{"num_hidden_layers": 8, "experts_per_token": 2, "normalize_top_k": false, "head_dim": 128, "norm_eps": 1e-05, "positions": "rope", "attn_scale": 0.0884, "init_std_qkv": 0.0365, "init_std_up": 0.0365, "learning_rate": 0.00257, "beta1": 0.95, "decay_fraction": 1.0, "max_seq_len": 512, "dataset": "wikipedia_en"}
Below are experts of layer 2 (counted from 0) of a mixture-of-experts language model. Rows are named router (the router's row for the expert), up (a neuron's input weights, with its number) and show model dimensions 128-255. Each number is 128 + 24 x the weight over its row's rms, rounded and kept within 0 to 255. Numbers have three digits each.
After each expert's rows: "gets" lists some tokens that make up at least twice as much of what it gets as of all text. This comes from a sample of Wikipedia text that the model never trained on. Tokens count by the router's weight.

# expert 91
router:052123160097159166146147156129143149161124150152110126154137117094112142090114138145130115114147133157116163185123163155144109159141085163149103157124159100120107144114100103143115136128150138100162184131130108131154101125122101151136170159112112157182055077122187151135146126125145115124092148147147147112117182095105131104141098101146100101128133130145158154115165090160165099128103
up0:125114094105097153098138117096116114132129077076133093106112095095153130140141115102110072117156135129165079110134107142100133107126146118128128082130098147133151118152087105103165144133150132181135141128165130167114115118155143125137108147122145151159163123154150107131114108151137127092117146159117163179158083144130167092112090155117129149119092128071085107074140131117127137160107
up1:163153111132152138101095124140102163095145117118135153143126110130153135133137135150120103144118158112099119129076149166130133096127140102124095146065147142141110118079074118127110136115135118140143116147147141167168100146119136131145110129086145114089175117144146103127085176112120151146103075101111139140167133058151107112119141149132129109123115118155165101145089148118141109142110
up2:154114128121125077103092088095116158138173083112149154113093106130138129148146094086095096152096114113108116108119140125103143094097108073134124116119124167140106115125125109162115155122130149139086143153141120114111137127157114119129111116198100122105145087138142142150111096157125120125143128120106133160128132166082157146114098158106138103128099116117097139167130160102169134141164
up3:121136124140124135097110129086124165184124162106107100109095115143074121141150123114123121176149118124091095098146105120118105132116143137172104088112131143113087131170089083112139108146129117131106143137182104173155077146173138157130179122098149136168128126121150133114119087123167111117137128143143120129194100175113138110168148150135131140132112141137103115108129105108152127135177
up4:138076124158111098115132128131128129164145167091130133112104120151143135162135135120103112143112111137150106147153102112073176123107110120107119076135111134160131104115132103142106140117107107170096164121079102104141102127141139131118142104143117127133169137148119126133130124145191156125110132102143126150088114135110181126153120120121148154103143153137153123131108124116141137152155
up5:138120136142092145150122100135145120126112126109148123123085118148069111148148119127109165112188113133150139141074132129143139132137088102118136117148136097085097065136136123141133130128111095152121101135079125159161151125133154098139119133112109115151095107184123134143110115092133150137134087113140124155147145191125119162138132115112152109137137127112070094155127121121098117164108
up6:158127104147134122089129152105153100151155123118139155117123127064129107161110131107134169115111138138151122158093133121131161144116103072096142086064097130119161133081113088116127139133119111144107134109098132133120113121088149095155061116109145135076162129127146133156068138159127132123130110092131142160135114084169101106144098115139144153129134124130154146132115141100170131142103
up7:157121118137086107111136173123130143117162128113139138089104128139135138139139097109117095148125109118154148130119150115135142134090148100119146096095123170122146134139104089154111156139078096149091166125157124095125116124116188123142133167110158104104157114159107088119109107183119154135128116138139147157100089121141164144116084152099120174136103126069097121112117146101141161172145
up8:110111130144129152127150150152114095058133135139168140120070151127126157110138145106115141107150111138183142136104087136144147101114117141159131117113169096157116142086142142130096144103107117139138135197143142124154134098117117095118101101181133158093136111131123094080121130129163142169130140112137105119150138116105140108119125153123128133137089100134130130124116140121171138165087
up9:135121111128102081090066104163085143150169167177128145110128137112086121148080139123123090140099148112122131105125146129119159149121117074158142102098113106146149188137163084098111118127131133119081135140133138149140141159129113092139136162145117126104163152135146153154103137153164161133147115109144141195114156116125098172113107166117133125156147127120147098140143140082107124155095
up10:145087132136102143133115113133160143129140112119171135121149087138158117126108104116093174146152090145163060121040159101111154103098123104128139113112088118121142144121131146159131121130110115095118124109121140176134131093123149121181124179154116125117139127120118138153123147122117146163127150156152161138120112104122126113146131185158111117150088124142109165128119145098138122155144
up11:134131086157119115132104106110155124136091104153115117086128099158122096191139107132106112129135119093125103092114112087101141142087152110132139110136122126171165098135113095145137162135150114148107122150117121100132101095159129119111089109158144119124151111152112093155088126119150162126180139151123127154159101091079177119121141140125134155104122137138074137111090152081140129136100
gets: " of", " into", " with", " between", " towards", " among"

# expert 40
router:127142118099132115120105157167111138100135123087133098139134114130141150098106138122158135143106180112160111102152096130164131138143192141094107141199126137102119113088134144150137175133122133153152141160135156130118129129092166144157111144126112124112126107122090141154142126119095122097120159115106148067104132163088089136110134130149117120097161147106117104135141137148131119124151
up0:104166135147122144147124144079129124185130165124120107149148138133151147150170146130107178121158132152184117133129131067112120112121165125123136142121107132091133118095158094130134160168156117167108140120152151129146107141124169117157130099138108132132123127142154167122111095114105132092139134117135139123119144156113118137121111181117112093152140136112104154118135157132115088181102
up1:137126139112116124106131110163155157123109127112090152117083107117092125155150131073114162119132125118066116163105157137138132152119118117161152112133135129191159098131136111131095158157105123090126134135149156126158112094120142124123184147133117120161120114112150110115105159147087147144121100063133149090148150110095120176159168126102151100153123130119099145092138117131123118112171
up2:099135134166138146102160148116108141121129127125141189072105112106084140141143136095115110167129152097124177121131104146117145104109140130146139108117089122129111107154140113093112132138129192131117095130131146187040134116115124099092122153128082146110150105110124156050074091096158148125141129128108099124124088154166145166145157096145123122125127118114138132142150112128151109133135
up3:184118086138128161137132127153119107166070090125108175116115152127110152137069159144099128155125147124129086146108146110131114114105101111105145138129136104147117122130144145156144144152131103133130089118134161173152151137136140131097099150109136132130151100142116129115091155148113141105130126103157104135124120079096124127123123158097104138140088122163133119152105150133117124154122
up4:103137076134145153130079069166140142167129089142120120154145119151146130132152143149127139085150114126113116152126133111119157137114154119163081150117114145171102137124093126117111172113162116123145154190160128101151138134092121139124128127116107135139162153105124098088103161140150113152127111175106155132153096125111117105123133082113154100137129125145114099172106094143094128139139
up5:114148115145115141131118148129138130142118135140131099111156134106109098113163168122124078177143172092130106126080110099138116115096111098134093117098130159160104108122098113101151125105143101153098082126116162117139113100142154149158150112109107110074132118131118124164102191149101145132155074137148119134118093113113140110156138158133200122166130121088117116131117108116107148127175
up6:149163136124158099154161145107138141132141143111176156102160127103164146131131098148113121156117090139163120168111102141146174115148117122154116115127107134118118130118120124146119097129122118145102107081181119116131152115082184074161114170129162139135154103163104128095131157117116144103132112116154139157127109121153126091147087062115190100069131091081130113151082122130119145128113
up7:108144152083130143113119129128150124149147161110147145135126153104127130134099108118109117134158156118130154148127142075139113119056137121109123137121113146132148170120118093183111124135160161144101153177091104096175148143144090132138166130145139127133157085148118109141121084136169149126146079116140127145176167132149135152141131111140116106126092173165143145139088122132126127145065
up8:141117103199144126134111163127172113123114127081066141149123107099119102115111157143121127161116137102142128142094125113133102094127121159129122110107129131155164102119125120098122179135154142134117112146114159091134133166112074140148152122133148142157165115173149181129117139114125115177114120108118149095139134116122144145120125136132150115167129132137133120137126136144116158140145
up9:172090092172111145113116094155148103131153096126115116080130090142059185136141137096113104129145179141122134107135144124109169093113130130141152101151146180116103117161120115086144141095121107171105113118132122167123088106155131133091133124128102126094146102084146141155168133141124142115150123155147165153138100117120131132134120123110124167129109148167131133099129143101107101161174
up10:089125057134145137080131113135128151137158147155128164120077123121145109134122118123155134115134132139129120139097104103150152133085120125122137136123106142154115141101116094146155092111168150145118128116123153142100124057159153120148110096196123169093141129104139137125103151126112165168130102173122157132127096120166154137150130111102111107080094094119121184131120161099115114142118
up11:114133112156131110116110138080111124137146101157121141088112117112114147121093153112101152173164184132141121155144098122118131124109150136120088074106143148122127118121106128143105159159153165130105133132084104154150123113143130118125113148182109130126121093095137126154165098091153106117097163079077138135114088135118150143146182179119147149145119160127156108097152158078115167127164
gets: " |", " which", " since", "2", ":", "8"

# expert 23
router:127124121082088092145131162137150105112136092165112098103144115155129202125097120107140170101108127106112127109153120143134149151121138150100108134151141165059145120175125124135105126177143127144160146112155136111143161152130154142098135138121141066125117123126148146124135121120105133111096130149107144145112149157109129089123132129127062146134131167110135113118139139102091080125138
up4:183170124123143148148077108118162157145197157158118166155148102080072114148118114122127125133101097120128124119109109137076153186138126107147108127122130148169103132113128105111091146137110109136128123080117156118124131175104133145084170116134160147131143167122138089084148126156166139189097134146145125115125111124164116121131102089139130105132090102106096155144071094131117112158108
up5:155107109149119147150084108088112154062117138155139129155109137112122129154134121138148135111116138112135115112120052111121141140126131148127168114107112159138171107114144110132132118137130071180121149114115117140076101071157163155140109133169121123112110127129125115144070166125158136159141118150122129123129093129158139144104102119113143158146104091153116128136143129128105095146108
up6:124192118148138135120095123191138170150132163112130120130132138130106129171141163148147134133137135136120133159100132133114136114116124131153132143122137137165149118110127144121138147153148134101155099162124156093135135114081097095055119092185133111149149126114155124127100078122144157171174133079154111095148110134111094132139168091129133112129125092140135145139151116099140127136117
up7:185134085132150131110154132089116129133129119166114122182122121131138083137137085125140164144119114121108088110104102147108126135118109091164084106131098075133129140122102098126102087121103143130092091121097153170120135126168174140108123141132134126094164128120138083123123131083153145114117096148170122132119092147160129115145093144117100101142082140100116139105116102135116119164128
up8:141081149129133126139169113132141132156132108074127157126145126148101146138150108119132157126125159136113092133097115145116118113115092093155112090097103146091142086117097129148146131144151142131137153068136106103058115152147148115071122123148101121083172104139133158140096075136148149096144118052120157145129099146132152134151066123115152125128124156092145135112163108081147120157111
up9:136137097136103156119138126155154135142146132075137122120126139108097128137083140139100108135138150157206109141075128108130172121114140149126108130130163122106121134136158141160141117145129123124138114143121141144178096108156109146161141141163124129136159123130099138133140106140122124139142074161128143112150119179107133123134153141115183132129121135139150123135094174115125109138120
up10:096137135138129115107140084096104134104098114109125088145129102085128123108140163090121119141159149114109149088119119157108115094137103135150090170142079111136120123155101135152137166117115137136118060142141131158116138141116148126097101153171128107144141107166108138122134143086117135143147136097157119084140189135118121126123125122133107133123133109182153130141120081111102139137164
up11:116149123130112150118121144131115123123121133089167164092081139130122139159120136153126146127131148117115161168134126126140126115132123133169175121128092176146139124125135104154117178169148110142148170126130115101132123092109120150169113123163126170145090096128170142057097093154114120132181155142090163143122128122080103077142196129124158153156139112092169108115151143080134119105140
up12:105152109142096132149157109115116132134105104147127155104137163088118157092125102139108150125116096110146099152135108135125079205143166135150145074158108158127150082136139145154083135134145141131124113169099126163158119115091153162161119104145125134149161103171131146105162143161129176146122103117167162142109125129134101139102131167080119145146100101126202135109139134124088165143138
up13:133177163116124128141108113122114122125065167097160135155089145112149118139146165136110159143108129130144117138107130125138113151120131127146137156110143156093179143124159112168118146174164090103125138151110147129137107119126184121149093119107126132136110083148143077115103125145138098076130153110174085098115111181155106142109119086116126179099141119133141130128144168123121111121149
up14:150131136127088151156074108144072120113105178148126143197126181075132086135159149124155130116162110129120119128080122097138177147125134100088182122112163089139120107083102117130150105115118153126125123120137140106121114138122147128144138135116139125101135148076139121119154124135101143096126137115141101092129124103186144172130106113130123119115083133129131136142139151157183122156179
up15:168105152142118123109121109069098126111144121132136141102093133119119144166119112132119159122170114123181098121114088102090075146139114157181175113132116117122153101122140129145110145134140133136153095149163089084116121087097135097121127115147084136110091110115148135080131122166130132108126140149131146112117113101105132139098099101093064130111093110108123099093168160166130127169119
gets: ".\n\n", "\n\n", " Clay", " |\n", " Open", " /"

# expert 71
router:051116114075085078119133139137116124157126110090119137136129119130154176067162142121155130152114127145058139114149115134115048205140133116124120125122135131124090122087124114160156137130137140119145140102115114113146110094126108191133171154135078131191092095145129142119156141146129103104152153096165153126122124087104148131113059096140118137103161116121139155104163120142137156125131
up1:106144085112116112129145109092146190070156067149147134161100165112159127128107157105138132158129126130119101133125132119133138123128100103135107131133132127118134082122105120153114158188070140124142123156154132107114145132122151111118112094133119146091127105131123145119130134200111142109157079196166142139150071094107147092117130107095140094113110116086179130125098139120113129128070
up2:155127082103122128116107113139156112141133133133104151102102134115098117160094136119120154152161169116144128111118123146086131151110117121113145088101112157112146128135121101125119130137132119140102132149124159162155145086122208121186116117147092115127139179151138101127115125168111144140141121142138177122123090128122135117154138125104141116141077073107117133137129148089143162153139
up3:159160132106162098112107144114160145086140140101144144109086084074097108142156119101111128103118133107178149096107163125060141098118119133128130098099110147141149117112105092092093140101137131136105144152107133144135137142126169088150125101133142161105141109149136135155128103150166174151104112129135123167105117130085156118130155152106123110141101116129125115127102141108128116152133
up4:164131104112168126090160147097187155076157126111127154075123098083113142102153132093129119154119130114169123163111183094131138125118162093157137118128149142142148129119126123128118167140127100128122125146131134127115133125162127117168096124136123160110160113143145070118125121182153134133108124153159136149111100126154130098164132124111104144131105155128093099123121153122124126146125
up5:175132072156149143149132132091122132159149104165118143113098101101121130127109092088096126134168135123174162128110109155131136109080137093140154127099113150151120116132122092119142111115150142120123144130129124109123143160155136109152111140150150160094127164103164074112127103125112177140153137125170098131150138140150159124169147167092139131130114100109130167120115170084088135172130
up6:131127118150102125134129150129142154128145119080167131142150127145151045133124091172090148137124141107150121126133127114133149108117121136113133168115135136147108148083132156157119134106119109161116146136090118153165100113144118092148151140145111111127141146128091149164136137118166157140091076144138107168175148129109113138133169125092135193121094152116167140134130156137134092138128
up7:128141093172120147101129087144102130111115123102100108120112152108123114134174133129122123175107101140133123123093071100142126072124098107128097136119130130147121146105098101133149173174115118106129110145133105113112099141153177153098110133149140141092193117149111119142115128110129154143159119175126164159096120136107132115141160122106100118175101137138122093128094132098130133110100
up8:175167105172144143107132108112163151126136121127130120098125098130103112163157125122114101121133128118139135137089098116131157097096113110163117116124106151124158124119110090126098101141152120168105109134098155162114098143121139124144100131158118126095173137128164136105103130131174154107139117137129130167133111161166150129143161126104157172121077113134140115146147121127133127169116
up9:096161130142104136129114081086176129162125066106069123133175148137138184116107129136107157115130198119117145170108106070107133132120151118137102173132121152151149132129125099101115111135119152082147102191094136144124114097140111094116117099122108108125121124124132114100102122172143135151097128168138151127126104119139132144138128155109125137128148094109080137124107121130106135141117
up10:146164059138135130128133153098147102134162103101140143108117097150131131152136165125112124121092112129146140113108111125150160123103124123133138108122107134121178124128132088109122138092148114136113150145097147167144131075108125124154131148167136153112113115147151102108122083170158176169119139164142130152154151134104091158115151160118143103100136145090076130123154161100114104161086
up11:160136084179113176113124159106109163111136107150127139094118127112088120151144128099089108135141139112132105147098081142098151101088121102130116129095092154130132152144083110126111143126125146172084109137136133150116115128159147090107121152141134148107129111141126082142125126145151182177142114142148140135143109101111172111150138137085144121122100098112153124121105131087141163159122
up12:142123084101104122118101104139115143072110138114187086115107088151099091143128112120112103081096142122168145150134124107137167120096113131124140136143109150186152118129146099114099115100131153138094146095107172126166127155123118140100104138181118127101156131126098157131090098154145190130180142112143160146130101114124115141153124137104113119099083143124085094118098168067086121162117
gets: " |", " ", " and", "-", " of", ":"

# expert 45
router:137090151112122108138114174171127125112103140128123104145109143124142220089157169129153142145101123135103136108173080169152104151144146146125154146159142142134115153097120140145141135142159152128136150130102162111118137124041166132108146118101108121142090124131140165120133114139113119110117166155168168127115166142083123130155095110142100112102138175147094132162107119152116107125116
up6:153123108101162137107129138077154169132123124116131116128118107138082082144123115140117118154154153124130117150117122083109137142087130104126143113109100152159135102126100095088146120076168096147084149136120118161130126115169131126135115124145143149103173136099131139124101135161144164128158126148119138153130129129158150099179141133093130127122095098123125171132112138123118149183130
up7:104189088144114148140104150111139132133144163116184130084099109132140110122096085130086115142120109119125089126088145112141177117098145119187130113145094191121104138121141130133154126157140136136090120115115175167113126128145125104085116115158106154113141126132115118117102104105157139163129151148103166153123098118145139095107111114081144143121112081109182146177109102124137177138106
up8:128086139142144102134087166121107148133104127129153122131106089109156140122141132090132157146133110127114152094139145159105176149089115110137093144147114126104160111123127140079124132121118137118103111122116140153096089102142149112142120099148078137149093108127153105138134158167117115099095067129122153089150144115122153149109132118103138079149131113099106145150093126160127151142160
up9:126125101095092123113117167126155119115159112184072121102147075158148138152123180110122145135152161130097116095133161105151138121126123097123175127131141128145139075164122147150131112133126117156109136153081159138133110154134118145116116165126147098169153134112145129145112105151130135108122086066148101138138128110161130173122118173120150152110132129107196135151140156108077176140147
up10:169139143168141163106107161156088141097136122150102143121124154158140134153113115080134125137113151099187120139101131130113142122117078116145129095117093130121097119143122097130093137138110184130114097175141180148127115149141162072173111142104105121098133112164130108084094136110159113125094112125101133128105130118128161161143185134143132086146114106113133141113140123125141112113124
up11:174125125167147112138119176150151145156169135140159107075156103107142096137135126142115141146147111111203140155113117120123158127114131116133154093114081144124156144128116121105154104118178131147103120132154170159130136116130103100116110108151125135123164126176113118127101147126160151118131130118137099123105149168110151143149135113113144058146126124115108111142148154093148130145127
up12:107139089124114119097133103137106131135143120140155116134116138126116108136108096108110106171141156134135113112105136106107189103072123108172151151113093160134171110091135119130120127118134110140095157131122123101105126117184163113153142115130101179102142113119129064147127106115107163100167112098134149137140102125095160090142154125086142128138117091108144164138129114069156146162135
up13:154117102104123098141178146145130127108155088167117125149094076143100149133111138105137192098144121080121126097144148092107086081130158128151156143124117161113111148102141147139129190104154154151100084093136127182126111111134168130138173147110119155087107168192149136111142138167106132149119098071136116128120110139143135099148154131101124093143117125112105156113132149140110139148118
up14:111103110115112149125133140115157165162138163096129129082119078126110100158130098108119145130125109143166126162131128120128165111091152107107179126127123141152116066090136087176111140117137107141128136141136110111128132134146168083148139089128129116155126093141152134115125137121168135125112150092115168114119110081124126115132132123108131127118126130111115109100117132099145102153087
up15:149157079158146132118160113091141152157145147132140157107146164146112090157141106111113116156095162156128101135113126107095154133119113098139161116118127150149123150140127059112126156094156162145134103147101090145101140124126171078107124102107125198085159124126140096127117133117151138150141118103126120158168083136185145124153131130119191174155126081104134140148075124146114126165124
up16:087115119115109103104167113110115139116119119152106093129140145121121098125151126115086138144077181150145121114136124124116153125098117124145144125119106154128155110162105123165139088123144109159093154099133161111141105127094123159125118157135145116099109161168140117130101135138139129134117134135183107109134136145145118134152131113100134139189119129139182149132127117154102114167126
up17:121118110144118121089135129135092153120122129135115118100159145115138100168127079097126146155127096145166096148107115123156127128135130116122103068116153139137132176089100122130096101135112105117129089120109164128168124133125161097146125160176096123105102162105159119134153116128109155160152055136146094128151112166132157106170134092090103172125108097124098137147147166138167172144165
gets: ":", " ", " |", " the", " to", " of"

# expert 78
router:086093133107114145145157158185122109142129166195122118109121168102155181116155096128141085128157121147120144145131139117135121175138135123168124126105145084141122153095164132126117090116169130126186132165101110146099114146132087107128144163096098173165074129105135156148138139150119128105161158101114120121135140100157100104101103163134143130115115108116164161139138143140173161135176
up0:111155141152077134117120115140124149075145135129134144106142132135139144114128095108118137139179118115133100128120185104115153118121103108198133117093124127132138096136125128101107137108099157119117109165127146211170135149143129094104153117132176147130120162119114123165143110100103148112124158170108100117132122074161126119131129163129148099088154084112095138089095136087092148144103
up1:120142105133150124081101129140110115105164138112122122113117112139107148131136154115116113105111113115126154100141165075148106095127188125160186135133126153158146124123140099133122127084135140094148165092105152088094109116124129170094138138131146168111132124132139112157120114140086121109153154146167157164166124083102137104144096097122171157063091139167119115140109131106135114154138
up2:117114098142127102110125135062115148158142084139155145099096127151131118147121099098109139102066131126193135141147124107139142134077115111133165141138103164135129072123085117140160187115142116148095150110107154138170104133108140127173093147119139121089156131154180124132102091129132158099114158144116148139112100120121155117146130121129153122138140151092123131127150151095090132174132
up3:158132143138093146129151193127108147081120112089117139142111098139134129117111120141139146170076118116151140119138150063081165096126166127115164150111147143184118113117128128138151156121135128135095132127122144143094104129100112158147131103143130126115130139138141122140139128127102111146119194125190160116132105074088149123129115144119138157084148145145090125106120166125131155164127
up4:096107115169172117140110128117118143133103144122122146110130101146126156121113087185114140134094163121153144140127118160082123136103159128108119104109149131148154140139162107129097154124135123125137164166150115070115131150128151124146102131124152143112137118137157135171093099150157120112137126126091133135152108121128143111110154182150108160167106133178122168125116176116170112147172
up5:110094120147139135129092166118142174097137125122116175116120129140092142107188070078118128124161124132110126134119146106112118116116133105139120081130159119143138052144083125128118127132116113108111166156130128115114123124145170071116103126165155092136133152128160140150144132139133116133137135134113131149168144103118163129142145105135126140140108095149116139094104171096156142149115
up6:125110117126124141078143130127126143115130095114124098105135129151091142143104155125144117140106120148148145153116132084105158141075151144144142138121126131161132149091139134103195119115146114136127136120213122108112110075151122128132148149129109148158136103157154098120128133131141145168118123104146133155170110114095152158164162174128098131133141110128074131157120165170171123132136
up7:140108104178112114170135105109102141129132119107125128158141123096132137134184117139119137138134112136111110121107153099170159103147126103109158095121085143123108095126154137202120098110096144144102153129118120108169113123130142141159149172181140095103137150141116107086082135122109156093159099134178150120160152129119131112102115105134152125112099093149118105128112105108092097138094
up8:126147108129115162101102117099144136181139140140113135142122137121090117124163099135099119148134142141143123118169106121106116101108117123106154139096127154103170173165098152148135154105118171077098145150108103105109122135130111132121132139103136125072147144086138094137111171202121139092126137156152119123117142130127101130112122177102098170129136141107099128157137158111147128160176
up9:159135094140176090132121121095192137098156088140144105126137128109169174142128163100133096099129150136149135095146097155111138089140143131123150071115107130141140079166119148109153131152140180146118129123119123094129137116118139112128108135132130085153123100131117146152133172136143120123136088135110158137172166122126137132137159138134170147105160139122160126129151051093115087110115
up10:163126142144149156122184120109120105169148120123128106118146170114106107115077114085138131109114147154152166108125145125128154079137145116135105146138097105158125120108094100119165111121141140134112089127165106150133162102133134168146132168094132145114145113138109140144155148102162120162167123100112050138136113135138138124135113120127175164165148123143101175114099122121106132166142
up11:117159107121122123124138130157120125147169094139129112130105130079105197103121102141122113092134123162160103142136114137164135142112117145144151143169119148118106159087145147095126124111128140136131113169148104181176110113125124109156091104141119156144147109193129109138132136122141142090118126150128122133154130164090136113148102160134104183130142150111151113115143140134161116125127
gets: ";", ":", " of", " at", "age", " to"

# expert 54
router:070117138089136116089130162137125132157072132160152123161109120152137188091133133163149103129117143153106118099116116142161119142160138151144122126125122130147133140090113107143139117119180129140158136118117116145112121106119083157108162158110110158159081096123148114159156149143136136111135153097136157141144140123079092099121102104122118128106177157144109149098170086182115149134126
up5:148090092102118126102100154108178118102099139110115115119131163136114122160118162083125160185148129156167108161128120136132126137109107110162144092065112151129128104125132097158138121152117121163100106114142129136165106127137148107140137111133141148121154122124150100110127127123149117151128070147206135156097149103108138138147131147091144108156116132086148145137137141126127134116129
up6:102143094148137169126139138156112159147138111086141134097088112087116134164115095106130155126135121131133135166102147116119159132085127101148143110120113142143105134123136095135126136124113119153090112144153153139167097118132156112128099162176151158144141149107127121064106138176161165108176145135172122121111141101169155130117146151106138124168102088088076141145114181117143124182163
up7:147157091122083148080113153126137142093136119121129167112142113131125117119138115107131162155102131134118117111134094138107141095108137102130110085093140149118142103121125102172123116101084149110097143112186172072110147134120112120170132148094134132108123101134105065099153148141142167094110152175138116119122138135096142158133152125102156132125121111101156117124146132123112132156126
up8:114151095140096155156141155113127124118139150087108103122108119134125081143128127078103146136126115112149101114093126135125165099091103105159138146107132162141133108102121106155086108111095072135106131150146144112145112107132163135132141126125152153095174116145104109130089123128155159149167125128147151161161125158126143156099180146080147147156096099095142098113107162095151128154118
up9:139148109118124099126132149127120138111144121133150155131133147108109096146133132134136112150163129164132134134080123142138138139122116119192162043098126119126120157135138129155142107100164148123086129154154128142083140118130112147119107121149157116143175100114158076125100135119157138143132124116141100147125088128104156146135140168102099091076105131063109138136137144116153107177105
up10:170111101152113138158112124133128125143134149103161133089115126123147103116119134111091097097117161165142159127122113145155144124115137104151166097135099180144122088151126106143109122147146124161098132125113146092144119093159177129143144122185104176132165127145112119126108110131101182114127102141123121178109087106134139148086140125089161140144105139106139070124106164132117106156118
up11:162126110111159161101109120154124095195192138122111074085134138115099122140139115145112116144112138134165108145135135121087130079110081113142143128135095163178105143179095095119117116098088142116120148172126125144140104134130163139146127113133125123130134091145139110129121095182152152124106132142142166199162094114123156158131107137106142123119105101105151125119110133087131157133169
up12:140143107132126097181122144124123110086117164138136152134123133101112119158094144099104119096076083098107126109120143141101132118122136099194136130110099150138134117083155129147105109131101100109107166149106162152153151176149187075117133148122096156115176106153120098110072140131116148148125137152130122133108125105116117093156155164091114129106107095129155176129076130118123131169124
up13:159152059153129124103104120134127129101156153127146158116112099109124126158127140097100163128109145129115123135081110076109157094103152097158149119104100140138089103144099116146120133152143082148090140146147120117110099161165153104165094140181137164093153126147157069094123126138130134132160111159165139142159130119094147110129123156095149122097101103098081111137126152095141155158158
up14:137130129108140104113103091128121168128151119097135118112134146150136112150114115113094093095128097128125089121104094174129148133130110108136151129121154148126118086138127125150130117160100125180129133169145161138128099098118148128167168104167131106126149139120087110126093129094104168119122079163081120155130081167086139140168154137106155113132110090125144071074142082126121101126117
up15:115133131147129137142131113128105120139148139124153118118080097077112126145142091111083124151132109104135123103137134086073150109077139103182166144120077137147105147082120087123131158111100124141082133154137116106145103103117130128172110117115112160095147148158167122085148128133180128156116124126149120146126139103121122138156158138102169135098115103138104105130127151108123104170095
up16:167114105156105129127153120122130168137121154096107145109131106101081124136119131119094156185132128098130168102119138119092143128101144106160120119111127131142165111142090095134136141109125082142067157132160164186137133099145138129125098119137111150105122103143137069112115117154119156111124084129161166137151121092088144118154150117079129132104118137109108150097121117118128159157122
gets: " the", " |", ":", " ", "29", " The"

# expert 47
router:081121124106118118130129143163150114147083098170126115132107100111140187113164136150149130124114152161134108122162100144114135166123122147139152131108140129146129142116092113118149120101139123128162159149133128095163119120083067147099145130118115134127091107130152146089153160148136089112125189105121158106111116131085151109139075134132146098104106125124160136087154095145112122119156
up1:096130120138136091109133107110123178081154103098112128090147139115132114130168109103125148154122123153148106143120068129129105099125097134145103116135109110141098115079134138147121125093117111157101099152108139158101120101158149115158131136145076165078173096158142123147118124131104156091127108150176125146134140148109147118131135100115122110115164148086117124076116150125098164141117
up2:164149115161132104085077138124135142145173140126122156123109121126103123138122132124106090165146172145142134134134150130108140109088121122147133118099133180137130169120116110153129152123108097160084116124096118115146072100115127107133150124126113147089178141129121107140118164149193161148149134117147139145146075102103142134156158134113152114134120161168133110148103112105131121182129
up3:169129117119124115109163127118143151163136140099183147118102118090130102135150132103107080145135150127174125158114141089095125150099157084146196119113093122142128129116136091119097149098152137143092132159132106095130106100122127112174108115114122177100182110145123107098112116122153176138149078163147142141144073111105176111131134166107124127131095128121134133149153139098147171156117
up4:135106112148132088111102131102111151084134140139128107097095121139144099140129088103113171115132146122171116113131133152131150091108124133166116121099144162179115099123123111132103145175094134174100128082150132122149096062146177120188102136124110105061119159134126097144070104123134142147111115158148109143139125127131143107105154097072098112146115135173143142100115116118095104151107
up5:091135109144079117107107099155123148125136157120132155095131127146129108165154142092107141164090118128125138106081128144162169109094120084132122138128129160155100128096110113192121150164148123091092132175123143118143095139141138154147104105147156155108148135171132085157111129135116163111119146105137142169138142142118181098160162168096091148119122131129080111140126131101151132136121
up6:125145119113135137140131155137166104128166104089107092121152095084132097122149133156100147105153126140127139102133153084101184097125136123102138113101141099119140141126143134127073179104096102171130101141105133151121101103187125116119094150125115136151151171107090155121096143086200116164156103139161111121189129151116151109163133183113178111125149119143131102147148138133146100143167
up7:173118096133117106126094118091126169113163129119173119153072101145142075162099156110122105150166187134155114117111122133119143119099131084180076092114111167127128104145160113142125103126147120159102170161128135116145130111137171128090109103135149152119163089115155077113102116142163157119126095135127140132115111152136127156116137175093151117110118137101110138107151113105135105151103
up8:161124126128127119101112163116129123141143093141126143130129078080112124148127158078091114155152171108143125088123115090108089113102141118151121135087108150162138123104117114121130127126145125140127138151120116132097093134128162106170159101111104162089160096113132107156081117161155156109073095148111124154144108134114152146140123150080139135123127105108109114126122132098104145140111
up9:148163103151122102125114110130121115155156137116128171101115096140126103174132145131115115155122120085158132129130108135112162103130146102112119123086128157132126089103125084167090156160130095153081133138150175130133121109122164133150104117205136126106128122151100105140098118139142165144105126138104115146091121145139159109149165156127110151136116122104100101103153125101124128144119
up10:134171113095158109099119088127142136161164134144141140128176116170095113123082117123101122131144123130141122095123106106106135088102132104119120138119130179139101106126128136179144127122077134149086102148191133139153109136127167124162109097152136116128143115148085118138177082151156174145139093137168099151196115154111165127187164145097100122128087123148164071144120113112136133140119
up11:179144113109152115081151117117119170108155160134122137083082120137109125159114147114113127146151130134157100112111147137098118115122098103155113088080101118147128088101124098125135136151138108148089135146095143132133081103134168146135118118153122144119169124135133078126098112150144186125141111107156151142135104121125140095136168153077136126132104136114124102133148109109128151167115
up12:120121125149122123090113096115134121156149135139160100139097125109125128130119130049107117165149154156111106118084134140135140108111150097136134122085104156154124119126089122158103147127108126171113121152124132169139098125112176116147116099128145168158173113152138097142143122146165159128132104135161149138153133081113119135134147162096135116148077114125103139154147157125164181162112
gets: " to", " |", ",", ";", " (", "-"